config.yaml
n_layer: 13
d_model: 256
n_experts: 64
experts_per_token: 6
d_expert: 48
d_shared_expert: 128
activation: "tanh_gelu"
moe_layers: [1, 2, 3, 4, 5, 6, 7, 8, 9, 10, 11, 12]
router_score: "sigmoid"
normalize_top_k: true
routed_scale: 2.45
balance_loss: 0.00529
balance_bias: false
n_groups: 4
groups_per_token: 1
init_std_router: 0.0398
lr_router: 0.000648
n_head: 4
n_kv_head: 4
head_dim: 64
vocab_size: 32000
norm: "layernorm"
norm_place: "pre"
norm_eps: 1e-06
positions: "learned"
qk_norm: false
attn_scale: 0.125
tie_embeddings: true
parallel_block: false
init: "normal"
init_std_qkv: 0.037
init_std_o: 0.046
init_std_up: 0.053
init_std_down: 0.053
optimizer: "muon_hyperball"
lr: 0.00761
beta1: 0.95
weight_decay: 0.0
lr_head: 0.00709
warmup_steps: 200
schedule: "wsd"
decay_fraction: 1.0
decay_shape: "linear"
final_lr_fraction: 0.0
batch_tokens: 65536
seq_len: 256
doc_mask: true
train_tokens: 293700000
steps: 4482
dataset: "wikipedia_en"
Below are experts of layer 6 (counted from 0) of a mixture-of-experts language model. Rows are named router (the router's row for the expert), up (a neuron's input weights, with its number) and show model dimensions 0-255. Each number is 500 + 50 x the weight over its row's rms, rounded and kept within 0 to 999. Numbers have three digits each.
After each expert's rows: "gets" lists some tokens that make up at least twice as much of what it gets as of all text. This comes from a sample of Wikipedia text that the model never trained on. Tokens count by the router's weight.

# expert 10
router:525610513471498450490556523478388556562490507472558573502415393481478518520435432517529511507557488485555548407556548468468444592542547390536496554442453514607633542472482459572488599496463529521489507478494519455413461456530540501485561456572543516429449482475555494521484442603405453469624531617454497491486491500542558493517536502588396461491529630534474511396576535528503494562472518484505511507491522488477425458452520542535512422541455451552410487520541404473461482460481565554551480527456539519398517491494473498429416471462476438506469482533621462513484402430549403546459451520607503504551575507454453557499574493495509482503500458464533539524418474561532560491577571490443515478505543437447514455517487574523505413446498515437539564479471548411498501479442510
up2:423511520509613519485449502484467474507585498550560478454469468465413560499427511525568391463462434571474411476522542479477550492554522482438534407466513526573470538444516499397424535481551461476569472485434444487518503472528535450436408535578472556488530393532493591576516409524531473506557461580483514546454551506509570527524473486496452511584562497487464557531472340594502398453518514559466464471448438476500539444498496620437544530514490422538439462463438544498491527485548549473556573529518597558518458504519482505509450473441473592505560474501530542510472504413486502545548568548487456487462505577553485549521537522463522549496534482461452532551577543566456471395531406527558591459504448517474617472423489630493611511433525465572561499386503528485566526510461563
up3:595448465467575504572489451587544517538493513567508476544464400417487437507478484547522516436491555493537548552519533474568578608512545478515529525426452388453365456477528465514575493447560438540592505484526536512495425585423593494501524502538571465550440485483493539415489437457570550519520583469489493491532526485428449592525511484600567542465512493474460547499522431484520502479520470463615529528469484519449458563434611499575542509561465461489550559456511465530495465450542516478504474467430581519447398502485450543465441478549480508508509469492515543597447448515372424481448496603474468578518596493436550483522460497437467460416448522501512580575525524569493580518560468508478458466536575556473534476476425442486569503573494518370457593513567483439537528378514484
gets: "\n", "==", "ing", " for", "===", " In"

# expert 24
router:520533412517530453428538567548510592472416385507436507440528403501579559523480484502500551464497460485494550462492462422481454492449517503549561467410439471437523534369497473531481510425564488515440563547505456561460539485540434432451443483545459553498579495572572536531544476604520477432535526551540527502487483536462545563556451478513435473465547499539379595421533414615476474495545508417553534473468501556479494431586434379483509455546552469544488509540483472508440524435546465494522520523463625592477509451528522424461525445470483508509554461486561497486463513463530455536544543500416520457578566625580375496554586503499569537510497453431497528554511526548524566509444540516484502513451451555482522451514511568425505475394390394537539555504542452487473534501427441
up0:542440437501455561411491514538384459499524472405523443507538499506511545397512593487495513489582542578483532519591512429503512461489462407561437587559483488488444660501480499499427554516492591484456437471479540503444521467477471466491514502474536522557502508385476496532503478525525439454572565544527485483459474479560585574437472544502556464409453475518485574519508531480581517539538419459518509513499515583466492452554488527464448454486521462569538455558454519546459457569513567521550512491478495513558593486497419333456607539558427434467562426528542440491576358549509499485488569446628502498470474509524416511451468476485512532450543467565464500506535517445351555462509512466442505511405499438475536658496488435492531533511537548505478561460462453568536486534537458
up1:513502474498507510385473479443456635589477415613567488585446419586535499558500419445418564506407528463564512418596481516464492514493440521499474599457448359495465542553503618419625545489504484462457535517428577499480462536496445517450421409487527472442545468540555502520495507471461544438530481434491508450484419523518542555558540502459558531569476510501523468473434457471512451515537647426475504478424530673507416562504476567426545524529493507470430489484610498482502471455495564552493483518437477542497491462520510482452448508537569482497435427507540551583498461425522510603498418453526490392529495500581410512540526477591542502481555530439532508521438426498548505465556458494479495454488516465532490474406539514510469485511571515468448536529471465518492541486460474
gets: " in", " |", " from", " by", ";", " on"

# expert 5
router:519566460587496464547361529507435444439512476536541540555404458510583509532491395487493569492497539403540427529489459496530482528586542487541546468462419504561477487427499387502482468505564443594468532580510466575437556494541482514454640438506458398540544531432600617512586401507494451440459453532581471481474531566566470523498508538511432549504563507550507536391483413490516518498532552502531454516481467478419435562450494461544556487578578482532413528428567485528459545484519583505448535476535598453487519488438504496490420574497449510476547600419527531444482441515551394491463547435467512499482548462496489455434531488518556529478571566477495516511537490587509487463545466539506537403489488550445548525472564522503518439459379522437480526443581535560453465555561475
up0:468538398426428466511588504496467512501443452501488531518438490457463474443418532458538556507483523487570580568498531481523448527447501521462528465481381470536537464491458548505520484482620504644456505505484390503438557479540480523500487428492394499522539543514565568467513416454545413411381525565606536461481608564601495532509437620501521530487529409400404528472536487494509417495517547476523532531482494510496508439495442537587537462474580470539525500445527546551512498521474471497447480544455555507474460527534457456605525612551513490521553470514454550451524431471486544494616465452487514581561434492521505470538642554501504523447484559407501530467442474533434529502524559486420502477436506589599494443472516538478435498539453547428494484464508564557467546378583486
up1:491461502583510501563521512453540531506448463494529425514494520409494510585545536528545461489519594591486505502616550454550528544471462490454524465467453370488489487555552579501514584452474501496478410409477484448384459562388442443486519515460465516426453464451511515407512473494560553496467515458617499572601483426468508510488438536471487531424518457534372575496552523454467517500461452579522500530471397496461517554476618525382548573546562498544494500533561609576490517535524555489442575497503516566519503379527499511572388451481475467452523559548539502492586439483551457604436501536526574464581502507440514468548541477459480481603521455565548539439465440451524496567553520488529447436514490465508533489510545568512489539537526570481493538606510504593468508424581538
gets: "s", "'", " (", "z", "y", "al"

# expert 12
router:549528532486503534458518534580486517499473444506595512490421456555464439524514488522537546529472550408569542518542445393470578576521540501528514535476535531476595497522587511530526625434514482587450556536530526451485541464544495542490496394532560516584502431468564538495604498536442505475476570512494479556426494594508472489447523553597455454555502539534436591502615481426455379496451448455615575445487552493541527474450463426652480432532489530542500491530522454564511538521447471505455495608457524467464533462512446500417549533441533428427529474522540436477458442470440405536512508484429536474543514464614426413537553466398468489429591540491499516397472507633483526550435511455453520519458462518472525575491446511530497501468460523483510499436561474520540528464398471
up1:532424429494512497611540485542603494465467498455575431514535493476515543595538511456488534479465520541569522450506469434380415515541437497523472384427524483572459498505508464540517437546473532469485431474450460486531504469481432527436697517594517497557470486551495584563519401483521563521419514462394553448495554496561518463553499516496513507504447451434445594490548544453568453457422519418455590443405591499482530444443455476494533391498407492505515535477486506484485548523536587546559519533441530457472516482486456380484479405424545528557504500526541432538485484534478499528452487553466577480534501508477479489546584472439464448452552525453451494508477511557480465480551566590482454408538489527457451431530582507383534542536519554587555536465560441607561525525484458
up2:546499530596466463546475439522572454533493471549573421528476408466507545427504488474540506554553469591448465430553464469552509553522562437506461432436469444526569518443515377509440524621504471466514505506477424481466444483577487472569545467557481561489478437474441557459529444484471420464483632439422525539497462521541437451541479551629545514480500497512498555434552385482523495559446510438594512443548474593563507538509461521470446607484471504554493590540582535493484521605415412450494544540468544522529473448533532509511497485504468463460498472481507485509481544426603527475467450486505515571491465422545555538454485559535528579416509446438644536437492466534471459514558454600499529480544477556493522583460478408461514455441517612540509463523580428523610435468517524
gets: "\n", " \"", ".", "==", "===", " In"

# expert 59
router:448559546539496423502506531522510471500441447575554565441429529415384513536580520589523540466489539427551486403431471571464510557447491375533413440483580525443545502505543436477474543466565443399477526494559504513435470510563531444481536573582530432470615433499437491509575442538514500496431515530529509532542500550514484508569530518528516442528606554493451412477562455471449508540456543477476542559516521540534449444460513472409530468632536529517577486524575484436426497447472527410483497536467520609518561554476502483456430418542456445503566519442536509466535466412522571501552542559464552464617525551523438508498545470503449560315489464486549444507463562498470505460533573502471485398445531535524559397460541463547512481442527426589485463514502516499478537467485468
up1:502530448425475416491447449577503574451467543566532559529457538403484480455473444467486606528577525412482541473577548545463558513487432483533525510475506441520548521518604397440582478608447472522494461446578554450448544483480488529494496500538489502517468512422456516522565470537489436496488483525465596545605520489449447546465507575487587494477632488394395520444415480439437451527491515559486514462566575494493447465508434570510473465539487537485442551414511501389554581452544497569582529516450500503538481587498467409499478501509411434537571555517547476448581578549520542458462488554540496494466490599469486559493543466456442536439428503567427471438441577530448589408497456543411566470432458507517516481472511439535529451419510403548519472549544530488538547508588507
up2:529428532516441602421497467538547497499459514391523530556452353630509558568481502490473472434506472423466443556516525486524475505377471462500521506439516538545404576519516563425507528459446446525518480470474521510543485505512454554553469567507548486522458497509501578479551469448505535437510500516500576479529468510528449491471523512541551480515507468428444544487481417497518515469489499435454498563447558447515540512458544554416383487539466530514432524499400523476586487472494519471444503583488497593476460428510505570505443518599445468491556493549538322506579540462477521412498518505581600498477502508578459422534660488458558515396460480517463533481573514446542560465550482528507563504375569457510480536525572515541474458467551600554440529590476447445547469392575470
gets: ".", " the", ":", "==", " family", " city"

# expert 35
router:495556445501476455432570441531513479534480473452455463518497413504521434538523473520517493539528462424573502486441537457455562566533454475515449448364516541565497538517554428527436495502550515532508509392529397538406508561597464559541528512424517445557587384512424581343570462505551546505499612518577549490471584558560532526428502475547478447557539623451461543514513547552481456472534454497504441523525503454527467509504553520470489426504509505533544503426544402532468553430545426498471436420512547524475521450515534541526507532430521492448539514549514452467525461559589506540544494581468522576508560563483388394502517491572539503468556446556577446478422436459468469529554466520502482416446558459388554538472472475496501502442529492475524576611595540594480518440497473
up0:542581543521516394474510532487542542537415443543460517371507433603640497577542491527446440497525452519568455558513544467403535468552446487534457555506468434485525484580606408509556573438536596546409526435493532473492482548517485492478496446440519421534482541608450501548554498567487534551522586563478501548478412569571462478435417526486422487524445555521456560451483440477502476506576508483540452517495505419494505559396547521585459524466498584518462561477585497548518554577501452492388459535590517577493427514540439515481563511523499525403490415443393435496605492505453488519505454463467511477505486601576535449428562463497588523467579440541518560471491462476518470509554466481476472477419516494473480461491491537517471423455432504527504541404590492562475460482530525
up1:456544536566495520471468513472478521390520555443503450499511520470571467516494478493453561466494544496540526437480500497483551579481531457504522491544521467481521553441548435566470522450572443464592469512420511418511533500407407616537499488495537549480545539560496538450537527499464514535508381480538491457479463413463536559503558482485464595576491445541491505529495434496499564523558405596453532472559526461513469504455525559414495503459420490523433577536496527503376435515480543529538478518585539532513533479517522469583504552552476553510440513464540354548616477543452514554606434519546512405548479646439536544516562488550502520472457501494541431589447446475520478481504500495422610539381479493545551539407477503436615580488561465545419523512517576521369412526425499
gets: "\n", ":", " which", " =", " (", " name"

# expert 39
router:485546575472417493411507510538495496482442544520594445634484470463484432514492489461513562461420461450591491424540490518590547556547518460423436443481537521565543511448461409523427478541564383439527561394524484554440511544550476439519479548571501480566525470499582527504520416446491501463479579484515520566491490444579490537466449510496438560596600547517515486446462500550548400499503505504564474503597463436523449486487577476494612520532527472566457469495493438519464511576511474586594450532458520504492502440482477497510509601456409513463479502406457473456489428510483456602534405513410554437496486594481484489567517537461605577431538509555575370477389558507428494426470420471533485485540501517473482499507491465439470503506416587524477490497488513612499501493493438
up0:534533419515452521545470515533404483497458495604489493427523503360488480427511480477569404476367467533570577397502521507501513452468449563496467493597412571492527503412530522477582506491490451519499529475535475546585526513493581409501513510520559533577461464541496532476544555476477503545564468479633452448499518481478528580401507457452481481496508523559518490538556549530449421494488462544413524536528555457539591535454563547441480581546556505486555454551503485486510582510496527502446367536510584461446486456476456567498533438551522456454526429447469415563494502586486449537486446535495524424508537449464569529537688440473521502519525565479492470418458545466445453453603445524613536511619549527485573495489442483469482540510381497534508557468472486516467487453565520
up1:487520504495587491459600495564572481441524460545533530573474440494495555535475457585439511609454441509647598493497433508504505581461518471459503465484514535574432431464484478438460462624535413559520468431473525448424527531439472438518495505514487434578492491463499421446505455469437430600508506476472505519530471524458499490477474512464469504580502485504495508457448533498413450519509502500530438470569471593522604472443462546409528492502511486551537592621547512520465534472565542522500504437473600511453470445608478539656436566536482473437502450472437494531515626483547512501564471434472391538522451437459528472473595540397526492426529485449614472495446570522606576505520507517515614453441562499524563528411527482500523448436518477539485502489525486445485491489573451
gets: "\n", ")", " (", " =", " The", " –"

# expert 46
router:447540543524495470419404599506563491515502527463493504505482442493515579500471439585470452489525448478584541459451518440513416499514512504543503490572511533518504492393534505619459514410596530467470472466529475520473567499501465339390519405492481549557493453445519557516530441533437456471497464590546539530476589479559521581536483578522485517630550548454436484488554451520501524415537517544538476566504521500474521484467482484417565430553492496452455426512538406518369604489448568389412565425464428502467534443561508463558474542507495458447538568559565457567483418453530450501487497455519530447506518572454522477452550462577579504497561623466583537466470540554520561498554552506425495511500507561477502543502530524525524381420468515539594593473487449547518494489542470
up0:439491568481610508509491489553536526467510376497490535485559429476518555479502475604517465515540574409543509454488483569521531451556459427484480502459541539453442583452608477465504508639546523519498485499512537489486559464498506525574449578457469458538510536453464535506434553504530512417407553419466587464512377511520507473536426462430396609579611486512516521499502506486532465470457435470448508587534451529514565565432512461456458455546537425495501461490494440545533517447531455566458536549493581509570543558651557530562544495561542431399536428534552449402446449495457510433573521498512449508461559498468463506506516554564540500422539496469499542423425520501485470458594429496481538491595515499510408540381491495439531504528498543497460520465373491560410504434494514
up1:498442546564446521516551507571477489425465483508576555535454457454522536448399580558503393496514464488571513484486558474482466476434523505489515467431549473525596494532508564490483620391549511570510534541549476488422516505496502459586517495531477477517465434463506561599512493415529546496502534430579483531490507566458444515461447494550477527553483466547507473451574498455546504569491520475504532501493478516502464453428529484460463488457510448474553563526422507601602471494517546479422598437488502497480477474490553441507392522427581554410555516420529463397496533540460408539472446555476510487606431555557504496561535461559469542457485529520668535516570515501560535558503434397539608551488494570538476477433556526381497376450411439480408413532504518400530463438488506
gets: " of", " his", " their", " its", " over", " with"

# expert 9
router:534503434591540493504563526521461457406517445499560483508415468534569494547503476503542551510447492462527479493377485518535564537564471422483539518428511529520474435536501501488438514528483483486509484512623510511502540460498406461504563534450479425605517512382527505428490413549473502501499534548626451425506449453524537502529485455531484508455501554497531529469564458521469525479565408475504523644474434414357523480454592400519527547473519550538429418490563450522413588522454531571442408431504597510496587469517483516500427486466539500462560548528509572478541427496570467555494548551427441589531501490445494437521535504492533623452415445484529439478555496440456478416447476407522391472525549512500578522490502549566585495492529535445599551444507440570478454507461461
up0:518510595482538543502470425641430493519492489521581536539507519401421443425404476384420508427513493474546507564490529444523486537508467467512526556428512410529440492503522608556512607451517542501512535580492495518438448471540521533576551495504577564466446487498488549456492477525442542494472454491487514497416441531488546473439500562614505626523528548525427477463531498547487367473502527415484584505452469478479453509556562588535471500502480535479450554490472518510533559499509588466536539508514428513510530466434462556548459469538545425569545434501450473476501577473490494687437537446515497500586381552535571535450509498502475548583529513565461449526474477570514473437516440529446512399462492415469529523540539448400548535449577574505445603494463495532503596459484462
up1:497487483430543490453470521539479473492599444499584545414508578504467508481454523550516521470611412484536466494518408479569595458557569485541500520532481413502440445484545501477467549449500477394484455519527518532538523485581465448530445548519529414405492455443457467458452496517554503477493512504496479555534474511564460451500452576530539504431511467541514463476537528535522468590505546431486503537415445499382405381440538521497604515554435493607532501484449575454576537503668540488520528567476542566475519532575565503508504439529518561493538465469593489570462465438520489610485461416414515358563468576510550544494522468501511521537490463492638446500506503544397538543549469510549480395390512483500504560467620511530439487483491581451460490538418511467437482540498505
gets: " |", " 0", "8", " Center", " School", " 2"

# expert 34
router:446394426603572438399515571477437431557524493504483497442462450452402495533448428559529532484480505463579486454565505457467471577517518525516491481449507533559569555451560534525473515528544497476455467499426517572545573422524499526471499455482512506502582492500536451482448480584458519463546573559536538521497546488524443499543490490526479369483522573511460520519514506540498450587539477514498583616519616497440503472537586428400517428503541553535511387527503408515409521573573480543425492466536573453419592494575541564478464494480515423425538548459548536457533470462581512557506570577419498438462478534521425444520521524557529518436485403523565412508522427581384542490489489461415509492507561456482505471541474509520603454458527528516565487550387445479584526449499433
up1:535495457451588483443407504520464549540488479530508471437498516518438530467478462427469573487491513429430563504501487514563537501529491468435533520458433436464529524534611472458470490519505396521493520429557575503390504596550425565545419417488440482567468590474537464510437503621490486519536453498455507452525437443498583433622512511509469448450571431502595513436536546488390521481480516453517481538638550551560523518500469495493526501604505441480514512509386433468491577477495534543536440519467495483543547504570533511466546444519543379387495460417510462513497532450444569584531496544538531442575459450511537562522504559438556483472552508512566380564518576459435447506442510567480487483563577597493477583474484421411495554458537540528515480474498444473588481542539404
up2:461473535494520431535535555588427559564439504432456524506596469418401462517480517368548472506525375527493542484507444472444483552376560483472366526462493448490476537493525517472461503504562571454470462471522544506477451498468475469468468497483469531515479504574519541455556574522470517536563431520559521502557488425532515447551498566562441469399536608487534409393455484544531457413576522541438430557408476499511473487506470580412483439608549493482556523505562514443439505482555472574481532478538514482431612586488510449490554539486510498456484454505517451536485485507516599618510569515497580470517561551506497477497552480427430518437491460514538502549469512522549479439509569547468649477497425421504451497625553492510523415418485477581461489555422505502512453404447498
gets: " of", " with", " over", ":", " around", " into"

# expert 30
router:498491458559477428518521550586488513515412437538557498513498482509455444508620515538490504454476559475533443454455495468476429497465489537512526476383511400542583476469571504587545559488553465370402549410487477452467388468514433466489500591532515475509456516532552504408593509506451553368567512562492497512507606544521594512481443515541585528456528481510416527497500450507420547507498415464464542501472478423518413467497466473516560457540552417534485518574539488475494515542552546415436496573665536524462548506548528497552483536455492479463548505519487584553522470541474537519503501539466492464600547573534480512486542461455405472458530570539553464455438497454552581427555618517433470480445547451456473475556436466372505423421537490533572423473508524453486496495423448
up0:494436477546534470523589582552507594598429497453447458540488475539494447523576516555467527511523559493580504505490533446586464523537426487455405478452519536560556446453499491478559527533513517504498620512446504529586413459477385358478457485546567475529458482566481480474531542436470488415494485553481564502503514536516463521557581428452467512475462451573531553488553401466474496547585491470591529512558569544525466454419493504596510453445559461545528512445441490424479435519496548498529531494502520455521642448526535489459559581538539466477598518428450476495545578446505478500523415450624549515466540577489536495529576466545400457437494527515450600430508446497511592510538462523365453489503511432454382536470525526502519524630544573461544471480516514500431501525451468
up1:446545568402618452528519528499479500564532441516446468449419520504426437509454524420518543489456548522462500410528510452485469423422504532547610446391540476551576465504542562472416531578517459562492531444531468393450485444504556416494503444428499500488465384491489469507508482526436516479446573528535533547515530614449584501495514484533481467501574530565459602479569453537435400555455365483587472558593504472525462507493631504512508442480505483526490540391472387509560508511484493544483533555483413502523549531527511454568489602482514465572455462484528454515520488495498547469555473534469440477523539553558416436569546475485499541465546482608567557459468497486448467519412550503411396493541541504537594474453552547576535471462501452599565496465468469466530469520546446
gets: " ", " in", " on", " km", " m", " mi"

# expert 16
router:527560575563526510450505591510396537570485458519468530532450421421463475539484441520498489461441692548610512471505528439435507499509562414568491498432490421528562505450572457455537548478543444466519440523449410417443473493497466498464566598593494567528554469452574598527564482522480491431569517499415512512444514485454548524558470490532426501519541558493448457547493507488499560514516447513544552528463466523520416460508538420524456455491512391445423551442454471540425485495442499535511495469501519490429481479419529515519558473465488521518580513411535480446470426402470471504482524586461510521529513544495503563501563629593485544524481509467554566511465547560454571367497525413456470384481478522473565558410488524423533494468450438497474526542570623450538536465463468
up2:480508525545478553409517535466537562506522526413521481496541415404467486454430537522478529543443540478600502457606450444513461614577428525488460478528423486482497594511467503465491503446531509489428554516433512489379431456454497444431525621529483517561487483536502579497517497504504527481485556516550548509580462476505441507474563561519458530491569516495527502484592453542513551530436423561460580509463527490585476448514656528540475471517570397512407523442484517495435458517483534518522515435487477455337506558490408471613485416638511493486612465474544456506560425471391505497521531488433435467513463500450471447543596469553411512497497461546483562508478476522546576438580437496472537432572425521447494492524491468451564455502478584506523529500435544480548609497460514
up3:335464475541452515588459567542502439504575492496581528403474500513432519607530484508421489485501454500516552465489472592579529441566426444563509558502531425539569520511514542526466517535498560484459510469528548486511479474497495480525520515495464461495468512502526454471555559474563428476526510442472446583449502519500377512492457504453380515626547534502554427533501497559598406478497524473517595457479552558425449423443435545583595548470419467563417478533496550441532564493465561495465543489600450503428467482494498517483607480558540526433464426491528546482505533492457478542445540489454523396564547474477558441497568467541418466417569493387488573515457479555436533507509567507452599605507502448534446562529526452432519490496507460414517542460536448537527632501449537
gets: " in", " on", " at", " from", " of", " by"

# expert 57
router:458500517523503443486555539623424526454496401562556467454423535590524461533468475526503497418549517559554523496492450440517560474580550553466528461477527485478491482430503440447416547504446387528466627463560492511490550499553421477499521461543464452572518415442603490461572494494579422526538578461505507456555546412515473562617506483487519499493516556550438532470452490442523444419480481438549470508480522528453551550408465418572587505466534513542531529557497468506455644459474583504473526565433600464403448438517555493416541504599494427485502431464541380556519509500496478506516512533422602401536532437562518436438544404473542540491540512564519490606566553590478506465476440526476471520437510488509529482525457509499579570499497504448484440464462454518567495480449439
up2:558513522536464433495494550567570481552581449549501475491414506495494509544517573454490431454453450642598532536473494499489453505511490489482531379514503440494518553496483503574407610504494551481533457523537473523454515494452495519494603433479522510495486465492505508491609453556462548443573602529508485543501465531529370538452507480445512462414450562565468512500447545538590551482523526499459430524429463410436540490526605482532567542537450529505496518543509519578526460458568468484463538494586562536447547472431374449553575441451490474533483466544495516444427467478544434521507439457473431426471576563491489500384570483576530562512489576598486581480496585465528545467455527492486498412574494485486566543468511548465580529494347400486466559451519453545430557477394439
up3:431487508532438516565502423530450523535540537504526487567468460503567455473502426498498492464591490524520488518476563490580562514514477556526444515506543509532472497493497483466502494480429545518361560541546461495469474497446478364554432390505527491495553450490476473641592492501502463493524585474556452463469594506518592536595479534495543466528531504493507542428468558552472419536524517523467632493414497437491493489545451559569566516479477450425551485461557401474532503484464440489543518569613491591525509515461502500404515510580537469431531513501414456441491465547472502433503499542430498506443552564418440475360541504601502470421476504483507479471491550586472524440515552519371541613548490567579489448488436451410494525491482557424481509432584358475493588470514457
gets: "|", ".", " |", "-", " a", ":"

# expert 7
router:506522565469559438428457521547468524563460436523531536541474439436442492593559424532452557486474462557523513404471590518479488526520546486538542552535483478510482507444534476461532589558514401514370588502555441495462544480532483472359459457429580525615568555483587536479544521498443564470478522529620515451455529444507519552542531521569446554486560489463437552517532458489568533496501491440509561490470458444438471514558537524585537478486503519548451444462579505566486557557410514550509454425477574531507489381507581557460442424477366506438553546449507508507506478510533435536421488591411538489551537539515482384463537474592509542452446495500529421441514430542557561519546500470514384448425465501492515541506464537522508464481457554415606537548561506531542523399494481
up1:423429569534561426495528557473486516595498477423591542542453440498520491494485353456547462461507433460567513526469495524538473482454562514543421512605486480479515505405561481451504496539440549580544386507550455527429480582454498621460556582422500483456513562476511492506452474513614612505561530559430544548444554487524538567605512524487478420477550454437417537358455516524579526493528536454487445520432471445561452553481486418514530427439532478498523510451531387494514503485427500509599533528458563475499585432479549487451483472568520516493565596497505424501442470520562477487503590519513565542527445507488554583512528464568498524417514481559511521545443452527403523496528579472551471503545491533494485532536463489401548511518528422520545436472527482468538469431370461
up2:501404649459543518562388542474457483499468461555470549502474486547566557578422483432477504461567492540588449503516514506464486551429482514536509488586462537504453585521513538594521460467491558514471452506586517511460553520516452442440466483457416461473475509529503559503513571512493530436451447480523549570489514563579539527509529573341534531495496533552510500488483507500446622401519517557596420559522551516571534600562490443441557512410459429505533476449529548577552488410523552515464519494550452502536602529502530515497444536526534543355552549467441471503435449512489517532497500538558560368519451546426470503538523568491568547494472520564547474548468510512628596438531473533429515467531494495485510511451441462513447422404478494499449553493540492408397565479523415
gets: " (", ",", " 3", " 4", " 1", " 2"

# expert 42
router:538489542495464470437431463546448490573490426553440524575458390467460537567452506453461612487588503471548550463582573480471461540596483554556522521458543508407561500521535531516480627489604373473516461481542443493494477384489475537537507492521532475510518486478508527533531419537508414360517524601439418517479455498492477488598489553508485396503523515494468554462507553541501362503478496452509512487449529457438462495444593436468525428495494517466465443515594414486485525493492487483550430481513546525485541492480494496482475413583425457517502491485572486506521491496478342480452499452510515432495510507389414553449487404445583558444568533450539564548525429566461525483522404547459464501513585494455475556457490552485534400490434504453537552476499531464443601409542491
up0:556607496483466484475422495514472509565499444517527514537423540468450603430477508416495501533481550536553442484527575476459522465513485465545526597561564479585550480450473493410516581504485498548466525582488464531477534485450404464497590532527545512532508555377579560603537514511536490411550441613599443578494490578445477447449496497462440526439535552482539448501524412484645448444428447472532577564467606460371502477521454514506607505446438539507499454470536566469495549543461463458494444549493506507492606353485504482473455508497507475408518492570454508500585514466457461572425491377516553458625558493456443478437477479448538536544522459424535567528560474493505537508491557486543484535470495544495484550537496523402524440496577510512444508521482544499538579479449484
up1:451488478482562507444560618534484479404583606521461524459517501455438557429458477544523577524488576433522466506457439446521467492463531521527495408507554533490534587474452486507481570445535522516444544484480455475531496500545462479441457474465563545466437467452499577534495504507463482524581447646436539501539515506423513489542427573443505552549525551454419483506454463500429431456582489518426529443578439389562499514498568445537528501512465548510491473463483513527476540470476499482492515511485511425518562499522450466549525560494464541522495456534622594465442522528510429537497483589576505484532520582472559548464483545462505545420581493503374584569561503490469485410536419469510487495498663471536563537544538453464473291403544602492526461446483453552441489466578517
gets: " and", " of", " the", " The", "The", " with"

# expert 43
router:515437499542466432483520534521392569504561512510487529583514412471447600515365469476582491561519543500528472443548546428544400540427536550520527433528572504539562505507519486532503543505532485364499526526463474400472554424512424546536533445520441515485501456566442556476611458553576422435523526568482559497435510525504604518520513544594521472482607526520444604506594469482481388525525528512511578549478456580458504488514463466493542421627416437479525462534548427461464491572473547559423448524487580548399544461508530486487453470470476529509463458474543465497511497509573467589428520513435518456518578600502478534500572502522529530458497515415508531567557545589473576420443453505524553536486468583501546477451509557429512448463561498490584527484525563467500522403517441
up0:466505462462490460521504546565448405407524538406480525501491427481493548484437479560478429523550606515465510431546475514496441548387574470510455545459391574480466466548526550489495505457503482508469469592493484570584528468524489498439515486474467531544516535496583490463509535565514389476462533519459506545563493496534482512554533563510434552478489535469473422482621457435489536422465570470545478503550423524575455547398436479495465466538505509503506489483469568608474486551528567452404484558535521510407560553558576518579486428535518464410481546517470427452482473564540549399475581596429592485508505560555400550546473568585557562396503547442522421513598525517501551452469452518492634423578541469594496473414544550544496388454472486497516509549468490561525478498479520
up1:488582525543362417505449429520439530578428489551497465491500521458451530569475552524542446591532509492506443545489483456562501602487515548512508467449496467546525490492484407542567525457392411410456631473445462430449406503435547424506479548516491449483499429405546550517579489459488559446515555529484521451434498519501498435478538494582484583509523540518418529549566482394452558488428505538532486497399480592381519486573464514505605446514477478494396566603514573570546499535450595476454642484458506468446492385485482459486545545474496536444552472547501510519506453522561590456518559542462535497508483445526471480519582478471441489457426514476500512474495510504559418433508477520475502579500444487547510442447527538570504496513552462555471485532496617516554457494435384
gets: " of", " and", " the", " with", " his", " its"

# expert 32
router:545569458451404399450503559601508431545477437563600516524540503357459402457539475541519605510477498507487607466448575546575447482576519535498448466454481488550478473462499422530474495434579481524469510456552529511463564531622487474547430558571459429446473527440471541502513462515530516440492590493568539531547494500555580540433405486409470553500583577562554483473480442567615441536524444545552538453535434461426419504506497508540533584533555478503410496490533460433469507499498497551517600473559526526501491435420528481471526449445459467490535467492620548486532412453540420563497416610480536447541493503624479448558569484458486547470573522517543554420506483506504505431515495442449489474459507475552508465449474451437539432511470515477497432542485455564552536524454462
up0:550489437510422459587514464506465488553474450517545534524544516410524412462562496502515527488417547488456495498513454524444453447538511512536491521385469469463545510478467462469520585469602426516513493543456467511600386382544481495475367528609485503541479490442487432539372529485557521510528470464517604558531435448485560497490544525534445538481462604513379586490492404490489452479529420421441539482519477581540460569501521504531462478337473530590505462420558587504499572476434527505482523437453554515510537508575487490498480394495485461497549482505536518546467438570512530492522510557514527528582496543463464522490503451452529518488490533502560409552611392483506546461479481557502451540478514507475484541447540504365602610547589543445467438606477513538508443485480472
up1:589632499457466514510482482509437443440605426541519498557487538480457512519653468486562508518479540576543479480482402532573487461622580499448429517467457476562548451390482502538506470520528495525420558425441454396404460437469400472468514486470495455539514548491425474457552478528501465491492479473522559430484410524526518547439522572506444404467607447483591513542533569489510491476586448538584488553482501538469525385592516460465596553542499560496561467609476474501541550546514507464606551476536518486531506474393466433519510486479476393515514401510505459467476559443459401537507459494510466469490541550505567440499485445588461506472538488440464486494481511525558567436557504433409471478551426493519485545556453500511571509409491449456553467464409460569470512504477567
gets: "\n", " =", " (", "===", " ===", " Al"